{"d_expert": 128, "router_score": "sigmoid", "routed_scale": 1.5, "n_groups": 8, "norm": "layernorm", "optimizer": "soap_variant", "beta2": 0.95, "max_steps": 2381}
Below are experts of layer 6 (counted from 0) of a mixture-of-experts language model. Rows are named router (the router's row for the expert), up (a neuron's input weights, with its number), down (a neuron's output weights, with its number) and show model dimensions 0-255. Each number is 500 + 50 x the weight over its row's rms, rounded and kept within 0 to 999. Numbers have three digits each.
After each expert's rows: a language model's description of what the expert responds to; "gets" lists some tokens that make up at least twice as much of what it gets as of all text. This comes from a sample of Wikipedia text that the model never trained on. Tokens count by the router's weight.

# expert 54
router:472506527500501471484542488537522398447608526554530452566497449520530454492568493596500531430439552460518480495551561510445560567478511435425496487421491480567476401497520606489496522472445485507463513544438494507540517536451495516430565398536490511556480591397524542485461503584529491528560501413558558487463463492439471513508447467503427462420502500546471503494579442521492547545486476490395438552456517385574485486455387471510516475603499431587547511425560502533524524529504362533389642567539602514532522454502558518493423461448473538469460569390482548493474463552518571522519602486423537520574461427466480509529439479489444432514509552531474521574455601466459552526477576495456531448553446537539514538556604494447569565554526556491531535597478490592499472494494502
up0:518436654535459481489525467496445426471516502595492428597494474498529527453436517618413587545413497454471455562439553484581506440548548436471448532516465523487529508533466531463496483495429491504518430509517459489519460557539527481462525460430469588534536486430495562462435454501455466470531506482543486517570523540480525461553458469508467495618479550394475528533550512517452435526475464552466517536499409449532481426479546438507547451483547485492554591596504536481454404423503442639458502517536519491553485568529429547536515560489521464501660535586481577523531489521452538559503478554552471511387459527505538513438497413610511455428548494614509486528505533461508539499555540480381613534535552528564472419505504537541584525585452589435536501542551488460497479392542535
down0:524519493480484525509451421557484493606509564442509447480545439371485578449473537503506502579511539467492536496489490469557468525556422571461492588453504449478467513482450537416416407450487496499528640494523523520420552544380461469417399555535428437490423526410430427580478477482529435548489497539458457532562512469494522485473509531537470465522470483419407486518551593490517554510491454433517413588539494474449494491526462524412427505479362518514530544432543512521456630513567517547554493605492495488539538430573515443479533488512525519502538470534488508499386520560436469411556520464467541459497536523554558485502558501452528567507522541473503448509457511476483453524492597534447586528536435463517458518467338481587394469398408564479540452462555457525472491455538523
What it handles: Abstract noun suffixes. Noun-forming endings like -ation, -ment, -tion, -ism, -ity completing words such as Investment, Department, Marxism, plus States, Council.
gets: "ation", "ment", "s", "tion", "ion", " States"

# expert 30
router:480534522439511491551512538537522521531515449396534381589511497475508446420511503498530530539491466507462547454602529505525435504497382458423513462487536471550404472569499482507507486483499476542558511517463450468471546407408556508388608506459501558555560549441468572526506459540528564480459558561452537536617568481525514515586528470566522475418499512522453437606479481537534506602522526568535523480498372440569445550467437522466475544433480430599477557533552459472441561498552436490491558516458546383591437510476505454507433470445456532455555527446422538477504494462499501489507462521538569457489531435419473516516337526456393455423532535516500570558462506451512508529500598550509508514529556426491575502428500515481533547574500530574531554472415536569557461527396562
up0:488536524525505487499495450513508530589440448491374433443464507517599487408558464493577588561493462492541535419554551531442498533543517571550490557528548531597474462518548497532538466485491511593476417492496539507473536459475494469559527536527516555535497490492539524484444524488480444563512383572554537468499497469532510517463456437513449559436448484537465369600397506589477500464498435494519499492489450427470518486592426494435581488513563500533474582499539425576499452504553511463475430484507517419438450564487614434473522399373488432510577519347493495537565501507534500546574617513547494498485553452444525481614505412536551416483541483502485522549484429530442492525475498479565443459573539561479461485485454562519466568463463509485470500503403637511575414461585520
down0:513511527454552526476466442441518562503434559444421451479555547608467439478440556451476532451473482497538504488623491489474443576579483475481463530531439506497369505565418515521461471446548533523526444500483405491531490442564545432424393451416533524546494533472505565512512537494460523409462656497558527560552501522451545555494576622472475480538469524524464516471472476461467453493561499554586520471491519570506524579452441512508419555504511548524557576455509533535556571581515577543479489596512537483527445502470381415549516485591535479540495521493537448439409578533514505493514409475545473571482509441545442539497526513542474500506516539588516527513439384498512528470444676490469521570431518427521559428542496506473548541510506522588525437504493383490512547479391459
What it handles: Adverbs and modal words. Adverb endings -ly and -ally (mutually, negatively) and modal or auxiliary words such as not, also, can, could, may, still, later.
gets: "ly", "ally", " not", " also", "ist", "y"

# expert 55
router:546543570500384477414601444555571516526498543446430475580502505538527492450604513519493525579385531561473550489514607464415396463537430441554492566519525511469548493483549595408498494608544552539500520551459505487490554459480471518496561472453456531515461524448505541393482489532507528469472498548537567501507550428574454524488469421396501540492512463517563529476516455493433512512482499429450559513520492463468540567432394507482504431549480430420466618506474413486507505502605468492463540457484433412561496501499446515510520478520509463453578569453530493573629553449467498509554500557485535452474554464361605444503487491497533506391494490432551520524525606537473541578468548411496511459517472508553543477482426465453405361465515521460494533530470548444452531562541533
up0:444535574500521529516509470628420513445448528483481506480505523535591528471485502480536455549457463529458537521572504526517539439491477440431436632483508518586562574545523621564453494554480438560506519560435470504426579555473428437562514509492531495517411600476505453548428487543403497504524506485491532443535573420591487548424484535539497528552492476570436450482519496582526512493538488462425506511484500472473497513512519468475527521465551549525461528528535521509565457557501426413537539487608546421310598531447484487509536589534485533517546457417610565509519426529404350503433454518546589534471568416473448552517462443479505438560480470541507523410618521539444516439553448484455455538601536475512563466494461431481437486530499465507553461530504483445499468445509492
down0:479465452535524438463476517409596438499508583551558477581489496378494459394504444483490492526565483485428484467476550451546464549603531470539539499551514460537550538424522432460459493476452522475472472511536507595495495405483531511485500486490521463446586523439603548451511516430544516435391487552628595615465498468457450480455421432535596525547477469500443475477482442512499475471565537522481472520490472586545476516551448542445476458610454471567452452525501534509490562574515543600515487529540494538463512494433444470570478408493485503500515523490540475476499434602500504484444365501502389427463404583509486509481435528521416486470432623561503435454602497533480431484503443436580541405420438546492506454567475601481582477452535557476501548497507454548470474449504538
What it handles: Capitalized name-opening syllables. Two-letter opening pieces of capitalized names and places such as Ch, Ba, Da, Sa, Ha, e.g. Chairman, Dakota, Samuel, Sanskrit.
gets: " Ch", " Ba", " Ra", " ch", " Bo", " Da"

# expert 31
router:440452561534478443457558539527517513582513544526494501532476570565479448522471477460392578579606485570486576628513508492482502511479355426578490489457536400554577473434562578366523498617485507544508497489521495509453419600485464483405513513534543544486562499519519475448527504468534522506479427525534543554523527491517479482456397487495456495493478439503591554482587511478511504491419483521455453572492487522512576451433471564373530611508455502514514476435571493479463562533527389486430487532500569499526465518504517536545576550492488544462513500486463543444514545488465538542558553587546470494472387581453586527590435459492482450510554558511511587616515555434490621586542434574528506476456437473407438573486475451486520498491510550569500433488467520454521514443471488
up8:588432623520452520541388473494421531508487443502547454461443488479559483586503553540494552551430527469544489463455488525496426475577495505568532415461415526438557490514508455407500481532407533535524399512437475534512493635512503517542485472508512569366565429415480560435556446446446579473506392498558478540498477448457422495570508496459506529489490458531555609570539573560418468534458536447513493577371537451467518457478540525477530456515487489474510579553531470456455514553516354499530433487462554442456535448470477468409484434489456520536539489458391424519510491486465539545452492513524466518420461489508436403535439531508522517410565584597596497569513505611483528522543563543484478505531453489411520505504527488447518510485510519540395446566506425471553516531515507
down8:524438583435526551492527509499539506520521525482502477482570482572438606412467552425504563460432417552465498544488531604527591485564411548460514477396543433407501526528482524403501470489482529463564508539531440554495575505492509484517598492492507437565494375492485457550510451498439509526522449540546600488590505493483545490534435568525411475425405424538412538468525477501471535452588465478508420408424509472370413512381500461478601497533535465425554498441489583454527467531494526577561566476485548461490461465515522551559546453416547504502458531458508498392503479577433497491537508403519529459479605577419521476476550437577510485439477589571449549545539464558509515533478422447543511533516520540594523472482534515511522494485532495591554392498515457508498464479562474
What it handles: Vowel-consonant name pieces. Second pieces or, ir, la, an, mar inside proper names and words, e.g. Peoria, Calais, Adrian, Lorraine, theorem.
gets: "or", "ir", "la", "an", "mar", "av"

# expert 39
router:449497520584466430422471506479547515553546483463533428540538539616581471382482425452551518469584484459611511498562577530467523575493573507404476403490482416534521490511572488544476440561476494457505527495503549429535596483522574575463524510474568517515566545471475578526424514542483522426447522514509498539537511428530432566473434502528456503430458489526488549416562523487499491553469472521495570468489389382594489508493500502512524419479468504506435504582504469397402477468586492489464547568592567485589446459487548572423483505443480534495500453426476450522521549535436559505518555542535474535539343476430538511512434481502452477562431551425493553578413520419453593475445561515548477512575462444494466534539504441389462517536522442569518472582460454469464525512516536
up0:410455582518490555493482542480551568515491498423441494477621599400533488425506504586451463503538513482396522502504453433514405453447458490470457455513464437494456473517503618530443402495486526445503459436511436431506515518539430467466503454535529437589562482533522606465501494564494478490457479510496415397490537419519597535521461467530483497462466512455470588544645496485497500474486558554525445490495449387551456414472480429576488462443440564483498469558599486430498530514458469534418498408495515504486473447539570442408496497496624481487440496461493516583482567561417547513549573524511554463552457487498464507538505476509455511520470453562502451529491532487560528511515469553536441569516567479362568467430468480351522586495518524507525510525417539559553385536528483
down0:476554442519519524394482468530500516591497471545576551563496385471514598578470518481496460451580525523450542455501468499539488361435605465557497536477408520450603465590488540473435447523442516573496550585544538497406416481584458557556542587572491572522525505464508532572480494508540571458519503462512543574461543546510459527488594506480525502393494509595437458484484444530554491531570517390539529518533460505585517444556486508521515549417591538463556465463449475573507520514473503530449489472513478522504556475536530507448603413525484514506522495576468492411500542482413454378511558520469515511500448515432416479572506468511403435480485356580529388494467502501499544459551581496502498548459481459552471454577445488495468470495491539409422477512477428431448520427456448
What it handles: Word-final noun suffixes. Word-ending pieces y, ce, ry, ity, ty, ence closing nouns and names, such as stor-y-line, Veloc-ity, H-y-mns, champion-ship.
gets: "y", "ce", "ry", "ity", "ence", "ty"

# expert 18
router:466558578553512329470513537605508479573487493580572452445439522539502413601488459447488473627446553546526483505509554494453513532546417467538501520518550482525578504478529478550401589503487528593468469556519491564482448553514469497375502514486503555544531507486426530502554532489497550511457512467517564530537601461506492456528504453547434532489549440569509494503496474418487630460436506561510529568473374419432468516437472561522450478526518439548468571548602462491562536513552516508443548521473508508469479483559549427505444494511490531450503517449456683443531523453542460525590543499408515410487472553510567531525496449435495492445591569476491566530542548443560493476497494508504597516594442442548519549422482420544521474518498475366546506497507486534501406466518537
up1:469563472572537528487444390440546440538520535585480511488490438519540531585510475399490503536446444476538539497537500500461411566567465391566547528517445535470565403515489545575495461579465499495516531465488438421482486453532466511519508472562524511555465490577541455532469548556526566437482429482510536609641495430475458396503460511442441571475472447502492513499517493517440451576510511546549568585515379447395479471564567544478518549470448435465498517432555553498587411573561453532409400533487452505525526506531484500463517479607583588430517503536559519388560498495537445520572454510517501438519542546440506492563448527462551491491474465477544499473587562468576489456503458449558536470513415509440490480427475485445538512463502524495509509589428495524471460643631493
down1:435532442501538539545538473510563467480541517611533514526540469538546526489590498503471507542442491369451533519573492469493592497445533467420530511532549453515454554571497556523476533456330497587473444529609508618472581501470504486541492551526521521562476562563423490419462590495434497540509476494509527544474429530553483517469499529509537469496492514500454562503560525408541511453468463460510518510570426506551423471485494413528562519536507490423441421496552550457487357468420438436365541487575487554474461485428501512488447544495339405558512524505562544479473487430507503542511466531450525518382496590494483507495525481486491523528492523442478566556464526522496499418545498574485465530487598503509474388476500509516402585504450457493468480560524482535450499448662403
What it handles: Early word-start fragments. First pieces of a word, especially capital or lowercase S starting a word (sports, Swiss, Supreme), plus pr, min, ur pieces.
gets: " S", "s", "t", "ra", "ur", "im"

# expert 8
router:525550594481492560543557487525579586471474478550526392467468463607613448532449452454471562533497453498471541507507522506477539511457499398547585395445429483438549455375523547433539507458513545457455458579573465450494490396473590554459498482515547465496512620503513549432495485507553541449529564616536500503513450549439463489565553481374409550501460449482494508457554425433529483480412479561486453537478441510521484493438478540453519459506449423460588507448500458466542567506593512400439554491583477418536507468507500524467402485445530540418427577506472595612541546522557500552502416464515538492522527527510498402531508464418495426508493579466519519581508522495479518425481449463521459530570488426529466528523557491441532482504527453509564531579548464519421465587474561
up0:455515559531503554641574494557510497551476534528481527436545489449552518505513528527521489499479421534463502445504512544521368531480515551494454508523539504476499462470510506444446451418479458437487583517514536587530548482457549566490541481513403469476447455527434533450518443505554485486469538469434479466531435483507429490493502440450498529416405429502535614581588484486537595581445531508546459389584392398468541502519557507447497472449541505399546521533482498449443471478511559486530500455356486473524485528607469523468455518486502484530483592382424511561559553551519430503468522576450504405631487411520499521507475507512442535575385551488481551500539519471563544490477464464494485571593459517545471471386525451462524445513556478459553503523531575470497429519470674
down0:495476576457532559559481437506563434477514546565552369518473567451459472434471462417499505551387418508549473466548488509525600478555533496540485451501564477483493517629495533462461462505467454569500486554511541572558450556435560484428504492514499470529518494500452455512509549524404517409474500510468374438526439482527552505521504443504507530551477496528475495551430534500527404450531474552548582488617512395509573519419509583566556397448541443580539463605510499470392516490586474486405564521531540571476496619523510485424389551548555515435452477433433522461503454443582501519535538531503594507456511572464536440454539470455563420502515429472476502519481472531410511506487491517579451555533497407403479439497529527487529447515496575455516465493501592556517516383523522
What it handles: Mid-word fragments. Middle or final word pieces after a short first piece in ordinary prose words, e.g. h|ide, gr|and, bran|ch, car|go.
gets: "ide", "fe", "pe", "mb", "and", "und"

# expert 23
router:487460570539495431580461509534559540487581539500497470547444466509551492479567467546476521522513562512458482611519530387493455586546512427365474448493530557473535390528588580440518592565529498463402577539486505499492533489510448577426554454501571520513518571399478467506466531511574462534519565540510454545514549477491411580468536502479439502424490468592529501488497449507491531458484537530507507541493437451460511499469458525457499507524470523492595465430524470523521549519568478478506498496555517508552457454461515509481478432566492492511395473426302599528480477526456561546490514532478478444449573509423521503533430417443384545532421448543607588531482500550445484487544466443538479412514475437589471616475550420379534435470495505550502534544502397534422541510474530
up0:531616489609538523478388543457490506364524580524487456535452477533499574473583502515527483463517452526510497587559544510537484502558443413480639519523495522490607519499486573507515489494483466501464535440568500444467463407486440476511598503575465530523469454554455490535581476526515423543545529482553386509473516505492501481515517502489608493522474544366495481568485404516626478453420480499515458514412521486493456414544445447523504543432393566533618569456483498581442518542555438470529428497488522557594507566574574575419496449529472512475534575458473494521449455503537484552509542480444602534477529440463463448545523460460380504518551505502578539530525501520526456495490568422483497485561545436520514468540545495449471521553483402500545509462634443549499500565424533
down0:545498518551532399495492519536536500460447460449548472407490452548502507536479428510442500542382483495466531510483459448544400559419549562545529510526554528418462525511606488558482490459523480478522539504530490514488550552495494503458467514532479422523495408581609494532528463463470467515524558443549418468564489552367470570604435471549562450471534490455464541479438547508466550386542491488498506601437515445511514458555456312354490508452483479460492475545538646526472593495405554546468468561412532592451487588521532486517551534513511525490551497518567516551509487516447531480431483510598616505540496545565479455514521550499434449429531448467509526573578495424493428511529450494504531489540462516494481419359473556495575475545446504514552451524475533489498531535596485
What it handles: Mid-word syllable pieces. Middle syllables of names and words, often after a capital initial, such as Wel-be-ck, mi-ddle, South G-ate, Wis-con-sin, plus war, law, Sea.
gets: " mi", "and", " on", "de", "ate", "U"

# expert 12
router:538547523454465528492594622490581544476530494439482438491474446587518447539581489480478471559457571478551488539536597526480517486468483466553506464494515463529476407489542522466441471552518408478540556517511446436473450470458466460397568487393500460445520496557515562453394510563568499484439525507517582523484527486549480551391518533480422472489595499546525465504567497463343439484487594505480472556521459509440535599428461521455456464440502549450421491461522454476486548437556400387542575536473542442563530511488499419559522506454421459432523495455448531527429461497507557586525451509493488420477502481551629471520495431443413475459604556536503599508385485508530512594533453453482494503538518513528523511498532425469458484572588501488549617464463410505491493484500394
up0:475496532508374494516543579447488376464469539572540480531585544498462483443484598486470449566527568473520491490504508505440502493467462522595510507472432497444516455493559481490377539501542540550569455453465519473508552400451528516481635545465516545504593459535434496537486491464499474443501438629601391493535528551567466483535474524501510472571444555459476516535568504525471414463521587549507607557441561526422532553464460439510432477508553548532484517552535550476527461549566544481457492482545591518539506480527482534486576378469549529545452505411508484476492446493484491488498531456582544516556419473454468406535537511426546475517399490506424393431652467569485522475532576426535503406466512565514376532491521491447495489535487490605467512487469461573486444409512446
down0:473454504428532398473552462539479521496511455523469432470517493442491486523477482503546474577537527545544433447449465453522422441368542482477545516510494451567477503552548458483471557504535500572453489479480464539601490484582464420469476512413557577588600423517413499448554606526432538476504489413547439521487388584428542468519536481519483519445575524500491572612487486534610464558500505549545469481438459526542490492597563586508533485579635511488472579477439604436574490511455543471548538595470549492475543532460528570449531521469507423480574494522454501514516426499453442538544496480607544476465555488490431509504550437465487527500460494537605502543627504471429490543484440485491519448455480429438570532557512496442387500484500444562398511451605502561523461538561477
What it handles: Foreign name syllables. Word-piece syllables inside Japanese, South Asian, and Slavic names, such as ka in Ishikawa, an in Lankan, ć in Belić.
gets: "an", "ka", "ian", "i", "at", "lo"

# expert 44
router:509533616422493435485506472554516501496417523508490424549519512489467505479599427413571520550505502346580510476525609468474438539484572460487531477571465450453556507422539522511510541538470562590549617551434470429459498421380501469514525395477532558582517561498448482538478480508552558528520512656533537500489540514567465503614522474491420509575505406558507568371520504462560478502393381488476496502505445491476458489562457559468564447497510430493459486490526428570492449554498446589526528439506526402552478467519505410552549559489455504519444524479551495546504481535480531550532558548446472495447451542479509501487470499556524454443517568433500526544428526502457564528526532532595497504549442492532588518427526401449431512530487518463486509555450486615494417482533457
up0:432480486506518437471579471452511506565432493513537472400475543502629375468515483517597532496509479458473459431486548599493477391563415443419497458537575605527485458510479453529473515551534465394455494531506527395447407518490488477517522489503557517559526473438479514552441470545581419521474538567616429471511479512580541585509446488518551452427462451559588527471500463585509516494449450468510448544534456558465532469531539461560545486458569489535426548541453514535476555518479465465581516502555502412517525452431536535531491487428498414534495517600464577534556558500465510534460479427464514500463528530508492508624485480481488437400650516525492476385505508515369426510505550513455396555559533521563514462443412476494431523440469510426565475524459587489491445530535496
down0:611468555476459467490458500532484485535524523455456544487542538477596554572519480486524560537502432549498499561532565514568508459386487438527418485429497550528542506517503431481487526459536553512571551466488579483459587495397467485409503489519617501587454451554453525496484567518484544488446597568531468455430490484515513474382498377506502434366527577478541509471610538520480494497410454532473459406437533449513531455540544487508518502476551531468449562478491505437592568513446532505564481462461566525603419558470478531461537525435529456427508556487506569621472487500445543414484514545521323529463488510463461525505525496514518445572484589514479507489468435461455457442461419438567523506578475524473443504558550476534551515528524613510390380506480514456505483584475441
What it handles: Conjunctions and prepositions. Linking words after a clause or list item, mainly and, with, by, from, or, but, when, e.g. "Manhattan and Fort Lee".
gets: " and", " with", " by", " from", " or", " but"

# expert 45
router:450495465554420449550499529552498480541576441588558484519474488534511445455518454498500404540525540524579522530475609492475561653527472471464539454504533482445535515537506539480434454485453476416488619557552429447488546446406548481488504491482592551411536517431438486534511413539537501611406479590599511546434559448506550539591463504495567584379550435514479522499491468493467515532494505513483585530385532492471491528515510485498479535535441527452533522497564449487492562460530494454548602457519482454499411542470568533482451532493477445477554487487410516573498495546448441454460515456440511557511527421437474498529455506446431443448536617488510535529434522474529521534574505490492429513602420408624553528400510471403467516433542431551577556495544533539438437548466519
up0:462518493490468449601446506549587561486554497547510578413522588572568537481391535527517519521472467463497475509574511523433485555455491498512471545525585536497510434481462470525491492512472471431445554527428506497487479489458486427508496507475530518476520491495507521487478487494441514430545513514584462460409524487520460524445443548543529509474413534558497433526507493491480448468446490462560525404410547464483488446580481590524573487410504441473605476452606556497486519452464530527499585544544589414447577604332553580515537458548557539528431468421413434555506436505505409565449479447577530467517515471464440526559485497442556437457497534403561398503523472589443597477565527497547421524506514409461595367525508470514458540477501391467475538537464574564553502574553503
down0:497516574411522461462438412478509528510461445488469457553428423474485449499455438549614447522525532523539432462434548502531521457473510515563546611435379479510581476525430475520486459530475490562470480505474518579568559470406497484519545487519500527495544469541495439567528522581498461510501531547511454463477470542436519482600456409413531593469496538450524530507526564559549455470449561494508476561508590459391523613523538549551447539482495544448544573534421419452450594549497468497443605461469411552447528463540572532529428450474543504444471488500574530547513518554515501483450564466523507593510546496467493543413484490527488441504456425490568555499500532379512520496561500459500506549505548577567524497574547568399443572375662527469476451428595501509472557524434484
What it handles: Prepositions after verbs. Prepositions and infinitive to following verbs or nouns, such as possible to, escaped to, encroaching on, kept in, detachment from.
gets: " to", " in", " of", " at", " on", " over"

# expert 26
router:473535566476450564540523469574593485517545555525492421561532460530504516448648479551532542523490520452495507534567502502478489415484476474472488463486607403506552467504528539428471521577476559450473562526535464461523505503510483573539536480452519627523483556522458470483522475515543543482533526495505596464455437440528524556466488491518506480465460520670556499418519494510565456574494515525380447471502486355560564568486449493392463480550488465552512491414505517519517570463467417424474483519554459403488434437481490484569563494470473519439586592538437462524562593460498562542544475480453511420507453450458491453523494456425359535495461515497503520512448506457467591500459568491605418561460489467549475556530544434452506595472578458476570563629433490522448511503418447
up4:472375447465442439442507529496502460513537569451484398426546480482426587365527545508530537473563570512441426463488506469464428499528461503575524512479472537472487450533448496478567551544365541520508485434445412560512449583485458493557431423474510477467490608486548524522458479484581521500410430518519525535531519420515416566498554491499587524503493504530542512498624470491457499548517430616488487447393501447507473475479525558555497513451549583548451560509477501535481556509395469386473511501416476498547475451447465481461423478567525454439597528504500532445480507483469460528606543515418552477457506472446555501511605608547484540589514495526475558516434495488374475535485571563490441508450431503438532466589481472605445486518556493512535525583460587528499426503535524
down4:609529486311583459424503402539589484468487542503503511444504502534457563468583509510457550474479461420541504555541489470437522601500516476435573509501535583526467521513494486555541557549509659562486465558552437460479477507443567504540433476508540487501446488453495458425429466498474585572406477527549503476523389424458568543561491453478522438520462525534505544480547496516490581479489454508434427475456475570391502548479503435491620520410477549434459478544510508539550566433495407536446465498511512464480515407565458535465539488508569559555504573583459504523553472448396471515547459559504548515629457508506452403421504513463534543476530487451500510492518439478462463513600413612452511469524514533437442518518441492515546502502436423510523518540437517530494501516598417
What it handles: Proper-name endings. Final pieces of surnames and place names, e.g. Newton, Hudson, Hamilton, -ville, -ford, -shire, -ley.
gets: "ton", "son", "s", "ley", "les", "land"

# expert 13
router:512435453477456509487603533549483519530507570580508496424448489488553487362448503512557578541494565445558399569543524465455464543480581485379541507460478438535530444483557538522511487434505481515479476482622468429480469481488471513550612491506568506460561468478476515489485568546475525586500510540603542502473545449506444563560402474504467454457542451455522502500635459580463561466473567494458447522447418451561406522423492477528476476592560540470473491439542482444552499465564448462630556478552526501555409512442580503501499512544441561450464496453446503493506563491517543627464531454405504517466409529520501511491471494449518477414580546428554511586483589508533531542568525495534486514449424509468532553455627459492492457564452511588474494486508355480510460439504558
up4:451449482521462552499441513608485529460583553546502490499468428493503513419394480497499553528587521462515448481489472476449535590484417448465501596494382540496554518524475459526510543539512511439484548512631489554458465516499498562511581524466420394493558392463466446481446528552531498464481585500456451479448451517541519495497469497437465440501477446501539512500390586549495516457415519474515511461501511502588387594533438411580397518533453501414490471500545530495559456432503405454508535514477510441539494541422509503342466494535480571534494536475466551501645562531535537517589453473451546449481494492516424449481574487449409445491609553474491447446507487430541480485387533412496583574446498527510536527452529500495490463532473511542473455509421432573576581499422530
down4:531485397510477539463470503516477437480384580532440498352495507461520459539542507465550499564544507484513510514509528423570536511467475511566499577478424501555400574497471554507590485441510504462488554490597522526508526533464532538437432523504516341428440560474524403443489498474503467407523580477518428430518497451495451603466496519550469463483541520509520534421542484537508489497514443547484507390585499433500504532492455466538524529505445523532605555506545574413513473559497511455483454560493506517497486579490527469494514498578442471505497454483511516430504528482521545498547537451430512437532491491474459415483382493623517469616349532502388452380539442536586493479547488511421518430508461416538455467477474359468491562467453474467501451518492453450429621555480558
What it handles: Mid-word re/ve/ent pieces. Inner word pieces re, ve, ent, ure, ade in common words, e.g. surrendered, increase, themselves, pleasure, trademark.
gets: "re", "ent", "ve", "se", "ure", "cent"

# expert 1
router:550509500446538471438532504570517475488522579522518452473413481472565502534453466486564621561372532517506491493458596501464572537443477441446495531526499501486533476426579542479501522530484515497385495480512481489527472446491518494543525529509432448534495580540579438491437452548579540476507458473563552531509455430548381593480421450497461503396497480571618488440507480486514521485483520505439539550437465465450480517455418545411451508482519521585523532486453520461516584533526494439385499413517547432589482523451651487578494470443414533428543574492471569467560565471443543437527523403524596520486547506485454483506405472501535412435464541477525562537384534427525582581456514507564501440523453564531500591464536450502548582532467512462613545538486458506424451555483493
up2:476500400465484462526534467528542492487503485624629572478544502510485549484477438558485523483469488498443444520410557426504460484418521509554526483455494428505506447522503449563438497471470418477511433404536515517523465449431473506484560536401453496453429406531599411538466472482540395455539520564488505460461578457538497584470501554519495498480447378602528497573475476468524487503497517518471486412505484581449518523599418530480458483555452528539606516531556581473447457565548509406443535475493585445510527565495470402464541355476570543456541562539572583477523509493485437406508459476556562616445490530486550449538396468377429454467588497519512523598488504501521535500409519539516500434474496536445538549522435498544541502507475573534502450540453488583515433497550458
down2:480426462554524461473512487439559484565550432467466519440483498488466557546478452411484541548519531462484505393548548540547461441527446549448411485533520508516497438502551371466517552467530462531508517557530596586464428510483576438454416523511515527517589485475516498589413504542560491440441430526491435382503491533411536487421543420513527401512443426465463491408523494498540475441525442501479482600529539555476492572467430457531563329523580568530462573519432609480492516485526491497448479491523492471583508510503522464556589519462586608517465483566550529462503563430518604467484513551569429585509516600461510466458516553488581521453515476485452474451548550554505444561510478535515532488527439534497557544379419531511540461485451484466395478452548513485494476549483378
What it handles: Mid-word consonant clusters. Word-internal pieces like th, ur, rd, nd, burg, ball in names, ordinals and sports words, e.g. 9th, tournament, Gothenburg, football.
gets: "th", "ur", "st", "nd", "ball", "ak"

# expert 56
router:452528483460452460508549596526550536599465425596500495545550552556543465441573461412468547664465484490547502491516534439479512509417534494471535521573506508496538524439549478520413548538424405478467534480444400502430567493500486522479531393448553454442442541553524433487511469522519552441547369570505564513553509562537471570554488488522441528447484442662514504541489500493500572608465433490444398507414524455455514502403476505472505488544516513524492453541555501415594520483589431541525542529489592446524489429538485472538449487480483446438411538473520520531565371415555462509483529404527477458548513510462487462538450491484407504496563530508563466514412444494569575438454510545555492419505482476484486547454464482460452478532499588444570566521520517540533434413496521
up0:502485517471600458524463532465541463424510490492558450458537497516574504480523465451428542601478437505521581509524547492537506555512543486493542409576466420371561450607581447564482550505580548469462426463537521459432567506451487485460491583488604522573413566512491588516500468471534576538594491609463569444522546528486506559525497527404541490505489509542523458480508474511543488431492523486563457522576542344545540455501427512466581531405562482462469394502477482467549561545501449539464417399489550554478555485511475507561514481598580534533505505557483458463464562505435548565547469515400450475596555484508452522521430494507515531506507496449592533532502546478486533495324532554511399500525411522474457543497498538552497445399493503505501552521504462631464473494497463
down0:508377503475592542521568473408506495471488491434431561602466503568496511544501502517482492408464604507556441558459458418438604596550383442454481609492560598585538474507500502549476491507443458543499492573525446470550492467551444547574593530478527468492512633548447471499452469515436574490501441440584511518506539511440510462456511483561420432485500503470547601436398482489566515445498567511477428433526569503487423426440459481498512517499506505568511597466490451539569535490548480543437594569580568502486538495497453452501424417509414437555479542485497536519556473529569456413512532470547418520456474523519434475473398456584444548555542386446525515477508464495441507477455462496486524555518570552419483527493491535495518452431454505566482519432530435559467504455453545
What it handles: Foreign name letters. Single letters or short pieces inside non-English names and words, often Arabic, Turkish or Indic, e.g. Ha-b-sburg, Hiz-b-ul, alge-b-ra.
gets: "b", "h", "ab", "t", "ar", "et"

# expert 46
router:581537488458505440511487565510495521484463561482578523483492590530506485477459442477453516514474471591527534524487561582532436497524430459512515396574502463528451498524520454424533427506458544458492523589535433516485462521475426438438523378400557471427541560455526583483527481572586611557445476486538514412452542353516386497499483419449472526557528424562547448517542404540469510524520540491472573518388521482509464542514480503490548501435400480566478522437511427482417549519573487418467495471522589520572472533537494570596475473535539581463565544504486561549439536494436547517508530467544535498450498500422510498476521556438444538403467468550482524483445638480506580417479553560448533508411437526554531514463518443448444483545508500559539523506483468542461421630584471
up1:496474488595526514541443563508525442531461399524486506576489478538506520517495444512462517529467497544607497527461509488475435475508399399548527500468494547513520469464505522486583491461520467500543530506420430423540503502554486464494488410432554506507512491594591415540455471487572570497486530489471427547469481623572469534501434490500526530500403506483536475499597475577529507522456559551534594456391471488466424496514586417490469454518497437558490563477516503459496501465480378646469491474471590508557569653496510488483512511536529517503481577473572589467482406496617538484513444463521502370528467491468506512523507488492586524471528375455425500560499553509561524393527433553470519466525406586472481501450511585415533484531494533428435534510443605553567492595524444
down1:507555460436579506441507519430474511471534490502441463521485539574624519461497400523436482457460438505453462415455539469458547483586468505581572487563525451450467459507507516533491571570516615533435524487519461513481527629473452493478541381527460454605481544493472669484493431551468499592523488513574514460483478435449485474587604514492528466506529422485512464443521610464612475484479476411427475466498592564469591478608520444537478433504589492505477460505561480508508545536567497474505437481458553574570466526483463439483479529504513509435444563513556493467544516608482449542478498532479409526483511533507494520535490491471588496530503533515460587492447527445490488405569457485350541468561504401529517507601581528458437503477467512478447483413494431538410469524478557
What it handles: Mid-word o, z, A pieces. Word-internal o and z pieces (the z in jazz, neurotoxicity) and initial A, To, Ad, So starting capitalized words.
gets: "o", " A", "z", "ad", "to", " So"